Weights of a small mixture-of-experts language model, trained from scratch on English Wikipedia.
Experts: 80 experts in each of 6 layers, 4 picks a token.
Training: a variant of SOAP for the experts, 309M tokens.
Below are experts of layer 4 (counted from 0) of a mixture-of-experts language model. Rows are named router (the router's row for the expert), gate (a neuron's input weights, with its number), up (a neuron's input weights, with its number) and show model dimensions 0-127. Each number is 200 + 20 x the weight over its row's rms, rounded and kept within 0 to 999.
Before each expert's rows: a language model's description of what the expert responds to. This comes from a sample of Wikipedia text that the model never trained on.

# expert 33
Description: Inner pieces such as in, il, ian and 0 in words like unf-in-ished and p-ian-os, plus raw bytes of Chinese characters.
router,185,209,207,180,204,185,219,183,226,199,213,212,197,222,208,171,224,195,183,210,228,188,225,217,199,206,178,172,190,215,188,138,235,184,213,189,207,241,224,206,177,166,182,244,177,211,230,236,174,183,203,216,180,196,220,192,162,206,197,193,181,197,193,183,199,202,227,184,190,198,229,170,206,219,185,211,191,183,213,207,174,181,220,195,157,223,166,223,206,192,187,221,206,199,212,157,185,178,220,173,184,206,187,194,186,199,183,209,188,205,212,200,237,199,182,173,216,202,231,167,169,227,179,174,196,185,202,199
gate1,206,180,159,174,158,188,219,181,198,194,173,215,229,179,189,182,220,217,201,165,201,206,203,184,190,187,207,218,210,215,210,196,203,215,209,195,174,221,218,195,181,186,208,176,197,200,177,220,208,186,169,219,188,224,191,213,199,196,184,185,216,199,192,172,184,208,189,155,229,194,206,167,197,212,187,205,187,204,234,227,189,235,216,228,218,246,182,219,233,209,225,179,205,203,173,220,196,187,207,193,197,211,220,192,184,220,206,217,234,203,217,148,221,191,216,210,249,222,192,168,186,164,220,197,225,202,214,150
up1,206,188,203,194,208,206,191,156,214,195,214,206,140,208,214,189,180,179,206,201,201,217,198,159,228,177,203,198,227,200,207,175,210,208,181,153,224,217,209,213,174,213,210,222,192,216,203,210,205,207,208,202,200,199,210,215,178,207,181,186,187,188,194,220,192,205,221,198,211,209,200,206,182,203,201,196,225,206,192,155,189,195,204,188,185,194,212,202,208,174,145,244,238,201,233,187,149,188,194,199,206,229,185,226,245,206,205,189,213,229,171,196,229,184,236,195,176,194,233,178,232,178,176,192,193,167,161,201

# expert 2
Description: Pronoun pieces (ours, our), "there" as in "there were", and plural nouns like years, days, people, often in census or statistics text.
router,215,171,204,185,219,185,228,185,189,218,174,205,184,192,205,220,194,176,200,191,212,233,200,224,157,199,204,190,180,191,180,241,215,210,195,224,197,208,161,202,176,202,187,208,197,180,179,168,194,204,214,193,195,234,162,185,187,142,169,186,208,192,213,235,170,193,209,225,235,190,185,186,193,225,220,184,169,216,204,215,181,196,174,224,216,193,223,234,182,194,227,190,194,144,189,201,200,204,210,215,221,189,234,177,179,215,209,227,232,194,220,195,220,199,227,230,182,201,198,207,202,192,176,201,196,157,201,200
gate3,216,191,193,184,176,230,222,194,228,197,189,226,182,160,236,229,227,237,162,177,174,186,188,212,204,247,212,208,194,160,239,228,211,174,196,195,216,219,185,203,177,227,203,190,238,215,192,223,194,201,221,171,202,204,180,225,181,202,168,204,223,184,199,177,209,190,235,193,173,208,179,205,209,198,198,199,192,210,210,170,198,213,219,193,233,189,213,224,198,203,177,196,182,166,158,200,205,186,224,221,208,222,207,181,236,197,196,185,204,209,218,198,164,213,220,220,182,196,161,165,204,182,180,210,209,214,190,199
up3,209,187,197,219,167,195,229,198,227,188,148,166,202,186,220,168,173,226,191,222,226,196,218,217,195,185,190,223,207,211,199,193,210,212,233,173,211,183,183,213,171,218,184,196,196,225,191,230,184,196,241,176,170,224,182,186,172,175,177,164,190,201,175,202,217,167,209,225,196,182,183,246,211,169,193,214,181,235,209,194,194,218,187,211,229,223,184,192,174,207,187,198,202,200,184,218,180,188,195,179,178,199,219,196,219,195,176,212,208,171,193,169,209,178,177,250,171,232,209,189,207,216,198,219,182,194,213,208

# expert 4
Description: Noun-ending word pieces and whole abstract or common nouns, such as -ements, -ation, -ance, -ity, music, government, message.
router,215,209,184,202,245,200,208,210,227,197,210,180,198,217,201,196,195,206,221,215,208,206,206,205,167,198,210,214,171,223,189,213,209,175,188,212,240,195,192,174,196,190,186,194,200,183,190,222,179,163,233,219,178,241,220,182,196,199,217,180,221,194,174,203,241,179,209,171,193,164,224,221,204,189,200,233,185,225,185,196,182,165,184,175,205,192,217,214,233,211,183,169,214,187,242,202,223,220,213,184,213,196,209,177,176,206,187,179,246,179,213,216,202,199,198,216,169,237,200,189,245,153,201,170,227,189,209,197
gate18,192,246,203,205,196,228,220,217,248,180,200,174,165,209,186,224,212,212,186,191,237,220,193,194,202,187,209,199,166,211,214,156,238,160,185,186,181,207,217,193,218,184,194,203,195,222,229,202,184,244,224,184,181,216,208,187,182,197,233,179,215,184,208,216,220,201,215,178,173,245,206,213,217,165,211,226,209,218,205,227,195,222,216,185,174,192,181,204,182,226,259,197,193,232,203,196,199,194,205,205,212,213,240,174,225,205,199,197,210,203,190,214,216,196,192,188,204,200,214,191,224,208,209,231,222,227,201,225
up18,171,187,197,194,184,198,180,194,167,159,209,207,159,212,237,204,169,176,208,219,184,174,197,182,222,216,208,205,231,200,182,198,193,209,224,192,191,185,174,195,157,207,210,254,200,192,208,209,192,166,213,216,196,184,204,223,157,199,214,217,212,228,205,217,191,200,194,181,195,188,201,184,210,230,201,214,165,183,189,203,234,203,205,232,229,164,202,182,214,154,216,194,193,190,162,208,196,219,212,206,213,198,210,203,215,195,211,184,186,207,226,228,226,203,200,173,205,208,211,180,181,211,183,157,167,163,179,158

# expert 48
Description: Word endings like -ial, -ight, -ially, plus wiki heading markers == and table headers like | Year, often near CJK text.
router,187,189,205,214,208,196,218,204,220,172,219,185,180,206,192,211,171,251,196,183,206,172,146,197,207,169,208,212,181,232,170,243,165,189,200,205,172,230,190,215,211,190,220,231,175,196,223,192,192,181,206,208,180,201,182,202,179,219,196,212,217,201,190,162,217,175,198,215,155,182,170,190,217,188,199,236,196,201,180,188,205,212,185,187,207,248,182,214,195,197,167,235,197,220,210,196,230,200,220,226,203,207,228,225,214,202,176,188,213,237,232,182,213,204,212,174,210,206,197,189,216,216,191,202,232,236,216,212
gate4,212,205,190,178,193,229,184,201,237,189,194,201,223,233,200,208,252,208,175,169,225,215,223,203,213,216,220,214,225,243,220,193,216,202,184,168,215,176,236,221,221,198,172,201,236,225,177,183,208,229,194,169,206,185,210,206,225,173,200,198,217,189,186,205,213,157,246,215,214,212,201,203,172,186,202,210,210,202,188,207,225,194,193,214,189,213,156,188,182,209,222,185,217,224,213,164,178,208,174,165,198,203,210,174,205,213,207,212,191,202,230,194,200,220,227,177,191,185,246,207,213,179,205,175,204,232,198,188
up4,210,203,181,207,225,207,186,220,160,200,203,178,234,200,218,180,158,188,218,218,158,186,191,216,216,203,208,213,209,188,217,228,204,219,180,201,197,175,214,223,205,192,245,173,211,212,151,173,200,211,192,206,192,220,212,196,206,176,193,203,149,209,218,224,179,205,190,209,188,227,209,199,200,204,219,216,208,176,196,232,216,203,192,227,203,174,200,184,182,204,220,174,189,193,207,183,183,179,187,262,204,208,147,230,200,222,188,182,194,182,188,191,205,161,171,174,223,167,192,199,221,194,222,171,199,188,186,219